Below are experts of layer 10 (counted from 0) of a mixture-of-experts language model. Rows are named router (the router's row for the expert), down (a neuron's output weights, with its number) and show model dimensions 0-255. Each number is 128 + 24 x the weight over its row's rms, rounded and kept within 0 to 255. Numbers have three digits each.
After each expert's rows: "raises" lists some tokens whose logits its average output raises strongly, later layers aside. This comes from a sample of Wikipedia text that the model never trained on.

# expert 16
router:124103121125108140077114154127165165148140151079110112149112141170096125100175133079165160088100101117142145113134151150164132102116155108137144129085134126151097128114104109118107105100165095116119136159099165143139100136101088163116131163156173137111115157122124146166096131162101083137105133102131099098177109104120160121120139118136118133200151141118153137126125134076120120113121124126139105108130116106128106113130159146105124146134174143121165122153142139131118132155153147124087086131132150157163092130081142152144111113132129146160108136100116108116132078147094104155084121147111167156107114111109112138112158112130132153161101118111138126176095134138119098112160162107169122147114142164070123164118146102128152131136142104097118139158145177098152134088122114
down0:102144127166068148123119120135128145150157143092083173105144139124150131131133107094145103156149125099106141127100127106111143085162178106116132146114141113126157134171112107101152133148094090088126145107113150184103148122110111157136086135145093118123111150173095137132056149119094106115113088121132171146074132142143141122188142103133141133135156134126128154119169081119119097145128104137153150147097169157147120112165129137101103140139142140097139125133129130099122133148127093115109131158096163131114139123158144094137113117107194145093142155128094103120133112083121108141120114125113114125146172141067150165152104121134136129113117135129136148174185099102128123145130135171112106113131116123100148143133128146119135179152141053130139158114155100111135127139127125
raises: "ol", "um", "."

# expert 60
router:131096147160119120095120153130118170098143114141116139148100165114103133117145129140129137100094120132162081143051130110171154129129153138097139114106135164166099111091109136161092131143159164132080140128096131145136101102177141164103122141118181125137118108150119115110126194130112130120148099136126149099165155143161157158157179116129119147150140158096132112136121146107140115111104118171070145136121160084110122153129172131183121149128159120122134121128119134092135109158149131147135118127135127125098100153153085128097101128134116123136123090140114095080109146111072136108137088115148142133114137125141101122134116149085112138126139122180068117134135102124140075120155194143118078169093126135110107139133130124134150126156142132129099148117129119155178145133152116
down0:144128121106158144125147122106123142135099108139149135157147144120121063152164102135123183104095158116162153149078101184162158094114104145128084140147120119173132166147130129137114088134094115088118132186133089122160103125100165123123174097147127096129125127095153117133126157136132124156120131138137146166091135130184149149124129138090095119137189109125154158129152091158157150102087117106127111131128087091152120136135128111112112102133095154112085128179121111113151123128135125173127139154166140184120127143138134130115126147136118119123146115101117154111127123099135131112106121133095111136096143121126111106103083108112084152094116117138152133092158132120132134073136114127123127122135157128113074119066161127127138110161188133146174149106109152142147146125086123
raises: ",", " (", ".", " in", "-"

# expert 20
router:153162113073157103099154094178133132136102099149157141148090123117086117144114121136107120113170145111118141095140119128100144138146075147111124105121108082106112081133151087128117125117125104135134093191127171134131148137174109136116128119125153135145134121125125114099163101142159163132131113116146130090138096116091143118152120155089170145136123147140135135106117125107165147149116138129129086109136116182123091099116114161146109142151143114116080138162130149120129108176096092155151163154139136155112175079107105149113106120102146140102140121134167183095130152158147100110146102139094124123144144129075158102110114141168142123150140144109131151102152143152167134127075139132124142155118130102128150116106130137100123123081155109143169191090113162105135157132112095
down0:133136142136068134162138106105132086102138152135175125130084132130141150125143166145097127139122132140139135133128108150122174113118168145132134125110106173116144097170126129112129150151094129115103116127119119184097125138103073147125169114108109165131096163165103101128104174138135114117127138133169127170121114150126155097143097135144140171093174084125126131089159081162134163132131165189076132140113102097160091114151167112144128126129145110103090123074146161152122125064113170122137144176149145132118153130110109095110132102128125128150181121127159127140143167132119109149133104142096150159153137107050162119137138120139120107144138132135108113107099131144144113130139136143113123109117106115103105122128109072139130127127150126110081090147136143112102099104124121
raises: "s", "ing", " and", ","

# expert 45
router:096135086135150128089134147128142126163158174150106140097125125133120155120093112133129156145126164114112150114127107079110099161138123132145161144137128074097172163155103106157136131116139113161164109122125120136163164118101067122106128109126100117135131119130126122138125182110124154104115160113075115095159122108134172168143120114128113123110140110143184115135151161131115169127125114169157109163167134119109112104090109133114151139166146133152094111126142173105128140148095115115104115121148093108102144098162093152127150111176090107129122170109154163155150096168095097134169118166102117100122133107111101107139112082127162082102121133164149125107156137134087148136140173141103128114167091120154087109091150113150150121132116091155128117097108104151148149133133138
down0:119148165123105095136146153123176104190142142105122155145124163117086130153136149134106092153150128146142099163164131129158175098158157170097136124104074104138095130131149167173125155079103109133104113119118133103162137122120097145123091124143149110112120120121114129134127096146128096112116093075158123132143108094128137122113134107085107151104110109103132126081102095139127070148153127142196154128159120115056142137116116164165118112108164123104127123154117136132127139087140154164139133100104155128106142107087125156160126143117104072157164160123148145106131107128112144129145119137105160116117116126094112142122107168182127121124135112134134097100116132109124106156102160162128108119137147113099090138177177169098122121124149129123168137128132123120148167139115126
raises: "\n", " (", " |"

# expert 42
router:181132132128094148098120137125095139153153097111111129131112144107127156102129121134136151126137143162157129141077123144182136095126175096128143094098160189140148097141141121114127112164157141099111113121101165132109086134143140145129113142126166159124112160175120133113119153132101128131135077123140106153157121124141159080108155145121158140128100135131143137136099140121135142098145103153100105060086141115111073192157148139112142135119141128102151101134130137108166138159122116182089094109165123115153115146101114106137107088113163136128162110149130158120153110086075149150098137085177126156107129108127132142110150123100112107148125107130095133166128113101122092099134158169139162159094152161095099140103136152088163139143149111084141127147132140109152131114120104
down0:139118141107128143128098126131161113126139091122127115136153114083158148128135126119137105158134129151131139143147166172118165116115111128160123097149098150127136109114127129129101161147129133116122105106136132137118146161104118109163153097126127125114137123150119166099134093116119154116112141146125131151135135103098147121154112102106138112084090172097103139130166144153088149142122105154171170144085163121093098103161113158108115168077122188093151156117174116139131142121140133114161130095134093114204110151105147139104112127121081109111132165130112106151155124122134140085119099115140121115136141123106116077160133102146116167175114101104113157158155157116112135160127116165104096104060067109133110099109143132145132171138119135123102129153173151149092131113193088
raises: " (", " |", ",", "F"

# expert 19
router:111154098114117153120139124124109152095143143130152109107059114154128118133108171129089152102130104106122121158141124134121109106127132110110114140144116093161122140132100139136149148138110108153131145090137123105137114125157103140077100109150141117123104150147107111146135120140116155093155056148120148105118122118145103141104171167133078116176134138090132108159142157149154100110144125134118162114146133103129099132144107114125151112133109132063147104116148105100133128128126114153136126115112102112149118157123161089136181145173128088083118110139121154152106115160126115095148145117092107158117080080107125157134163115125078133154180154162130140169092132136102136122171162064113176128133122105124125126114178155181166144140137148158092104100115160136095155153136100
down0:112090146115126133136116137128124139114136154135108125104100161104121115168103100112158147135115113167108112103162124113117152113146102098115125152085136152166140153116157111097130148100113143151125107177180167121137159094135119104139124116136100149102155144151149093126111083125117156133110138119113112142091102134122124059129160130071153110156153121134148148120136112160126130105136113114083164129115127127102142146165094137184141113099175170110144102125105130159098135117177145130098153149112160105179145151115121178110123075092104113133122124134192185161136135131087122089150166159108144112129187128154116124164175137109117123129075146075141098106154115124104081139119120160100124134151124131108131093127147110101138134121115121134145136133134133123117154126150092
raises: " M", "e", ":"

# expert 32
router:114116137119115139108127125146136139105156152149131140145150112175153110113154147162141135118105136105155117096112118134140102102112120103117167131128126137176139144155122117149159082094134105141140144162165130154109104137110110118138110141139126093132125121171082106142109140154172151137106129112096168131153125107136123141131118141084085114174125134161125085146167124098151100120147106140073163095162135134099133102122088144196167126158136123153142152120137130092115112124067128157141131132101161171091146127138147149148142084125105133125105152099126098090070110153127123122151147133117164106105091135155105116185125134100100120124169100103171105167147124133118142140120167163119112110174126164129098151098094087147152154135136135160086122073151146141099127141107155
down0:149086158124110165120129123139131116144154136164142138088140165136125118144060111115133147160138157141109131180119125123145112123146132143108107156151122121150078140110157121093134123115132128127144183108138173121127105104074115137060124123117110136175134181128124141132136095137144107125091146136063145103095140160102162161097108112066106141202124177095145156129145084130163109107101119084142133134131142135123101149164134153099135126156115114150158119119186175144143076123125094090121132112141160121130126113105110115109115142117120156116114102126118080122103157128149129124140129152126120108171124117165129116086108098153129128157154132095110121161165161143101153144156136141108114124121117146092146112138106130115107134134095124155116134127143083126098175112145126
raises: "p", "w", " K"

# expert 1
router:109127137179163166133103159168127134073134137117122096129136154112178117141101110109108099129157119128148132142096173129111143148102134120088188126149113182099128141108156134091136118098106100174115112130160088100164115143117133056148113130105088115130136137116129111127163114093161117121140145138124142124153154158094151152137103149113139099131086155152144134146134107138136154150153155130113110161156144152138138086127095140110098132108163104139134148104119091108129109148121110079082101152065088125118100128165128096127148081126178110117106126135099145193111150106089131124143102131110091131134169174146125136124114165166116123105151135113123122142150129152164109112121123134147113101119116116141124124154096093106173127137095090137120109140080119134120109151147122
down0:117121106194110123122133147119119117103147136132163136113103141132107113138139117149102152152143147147151155105131110111156148135109110170145106145115076114134129125126128129142118134099122135116142123160106110156112122150098148106103140138111089187144128126123138126102197087135154120135105112116138100119137134105179129091128145129139110104148094104124173118135146159125132146164129164142149132121152106150112107161126136146146146109155146133136089187088137166140117174165138122138115125112143123151140152181090146123132116144069135146095112098119162091156147168095126143110134091182118147111116115163200096138051107159121113112094113099094152098096146089107108100115097114127070136108140130117145132148096096101124181123141136122134131106130145083142115093154133115
raises: "\n", " in", " for", " to"

# expert 29
router:127116097153129165121138161152082137144157130164114092144085133153150156085100135118132162133142166136144102132139151099162155113123127126112137106076166131153131135123122072138106112099120117155130143119102116118139129128136120110151131166098133139087093105161129114156140084130105134089126144144088060122139137110148114111077187113131112143126146118133151146174131198133151150146096124180114151153126104116125103108123130149146160147102115124140137142129119097117137137132151167158161104070140144126133124136138136132149104111142102112114134153144125134112158133092144184144151079117157127133176117111080093151095149078130159106146098117177092118138119105122132107134154113140124118108127067084139148124148150152153162107122133121126124127102141079158121123127138075
down0:139199125138113106135157132130140098153120128139135144127141138089117122102156105139119126135108123081117149156135114132128132123091108064134109152105130109136128134117113138115123132116131102110104136114156198118116177137091146101174123146136161125183098128126150126148143115081103120124109121140127130124126134138108140144125121121138123134108130138155174120112134098083122150144161146177151093156121137139146106135102163138152172118157118137101123133107153152098138193107141104091089159133127160108133095157112131104130119101131099161120130130091127091146102117138111090100160128170136097133101151119154132130149086174093099126108149156101163136137162126155082164099140155150105123085156165111107137132116121121161147121166144107121144138172133124076125058062147099
raises: ".", " |", " (", " |\n"

# expert 39
router:134113142182115143105133114138113156117143124098126116141171148128111124108094171121110104101116124114146130160106108088139191153175106165100152095144140148120086155097152154169115141098116119107071136117100094126125115092166127134095129124120107079136149091134132150119112128140138144131101112132164125133162135169117150105132150138143131176132130160148124130127143143142146161071103081130138132124100152140117125115108170123127118145097087147127091115102089064157110106118133132113131103195117169110099148129129153156151117121140172122113106156128118088162087149130121114145166132101122093122172144128136144130131170155118146106104103090153133101122150133113100148165147115122112169103108113167149128099144124088108127110154089090082152136156120154140100146141112101
down0:147102121164139137106156081134155184118126162131100126105145130139135132126096074134123127109151098162145150096121124107094151148102097114148149119131134161132096104124125091122151179154140141150120160113135159133157146162104110136125140125135073167124131160133181191104125128131125124128160103166107140135134133120139105130088145117076124129162157107156127128121136106141114128152123098189119152136125135112085153095110106160129150122129135134139052133132152111117127146168121095143125117103134111135115090154140116144123159117139105106076102147169112117146146125153138115081123143131142155138142116128152134120114100086089091164129138073149079152110127102133124127108128079160108143129122142068093097120107114177172127108114149113133165140147103134126109088109141177
raises: " |", " (", ",", "\n", " ", " of"

# expert 17
router:144140133102169163092153140160142181165117142144107120140122174129093104134130118135150110109157099144101130147090101165100134161138120160097132159133121106113127093153166129165122099102108134114092120162159122171113128104172128155129184130085140126144135126151119082131141109132128130138107124076125145121098143120083104107147159133116174176123133129088125089136116112135158105075147126089125082140124169131117161124094153092122150158107140071089107116070103137130094153119128126120125143148127157103130141102145124118134099153115123111137121172126131118139155104132129080097122137125124158119165136114140151089147180136140147120104096137126164135122143148142145120132093131122153116153104169137109084148088110087143163087097129125104161151121120145164109103158160125
down0:147117121105142124111170142130167148128133147135139147154126126127099159127118115104144132140147111146116094152122129142134085080130141134106074149162137148123137130161110111133084150108134123121129101128137124165131123145111131097145168087156133097151151132167121118161159122096102127125161177135104166145150133126129105115166105107123144133146135137160130077122136130116122090137160133120134121105123151172129145117134074106155100140134124135114117089162146159104100131098155097165114054083128153154148146158097108133147132124151145118174064101129158108103085099115149111135110134139131155172107114170124138117137130120122144142131141117094150126143098083180115114116080165140132157097082086122131104107160129127134108114128085080151207149125124116125104145084109163
raises: "ig", "att", "ranch", "ond", "omb", "ott"

# expert 41
router:102100130128125109131170103122077163159113146143085123130145127143087147124125150101107145118130099127136158136127120146132149150147135131148138129124149106113149155111109154145159106134116108113090157123121088106136101115095081114151131118146142128134168135098170150142144123120068125147101183102099129136130144169108096120148162111144170133133121142140134091095152096154159102135143073084147119108127143112110142138089166096110161137098119096181090144122140125134074130136124105167128151175153125132157110129111152106110169149131093170155123183178122154125131108119121150088079111152123098097165135106176151095171135136113107168123131095164136154130132117107132093116140142141153131147153162111125107129117109127140063098108105107147103121096145135160102152132150134
down0:148108150124118149096127137135146150160145090115125199150118147121088095137126130074109129115131135117111122149140105113067111142092159139173117147161104156123116127128115145128120139114129108162119155123108135087111145124148135143144123142116130142175111139122125134134133097156092137158133114092147165072122142118135135091169133108126159091096121071094123093122150150093096155138127125109112155137143098161122137105152124134115104172152144122138122134146153086109128139126092142073143143108212128158075111126143096116160119100106104108094122141109109154123104095106090137138146092069113132136137130178151107175124153128112105148116187110137135165160137138125157147152114159133100162125176092138087148128116125141152107142129153121165111099138149172129130126141129120
raises: "ul", "all", "ixed", "ir", "le", "air"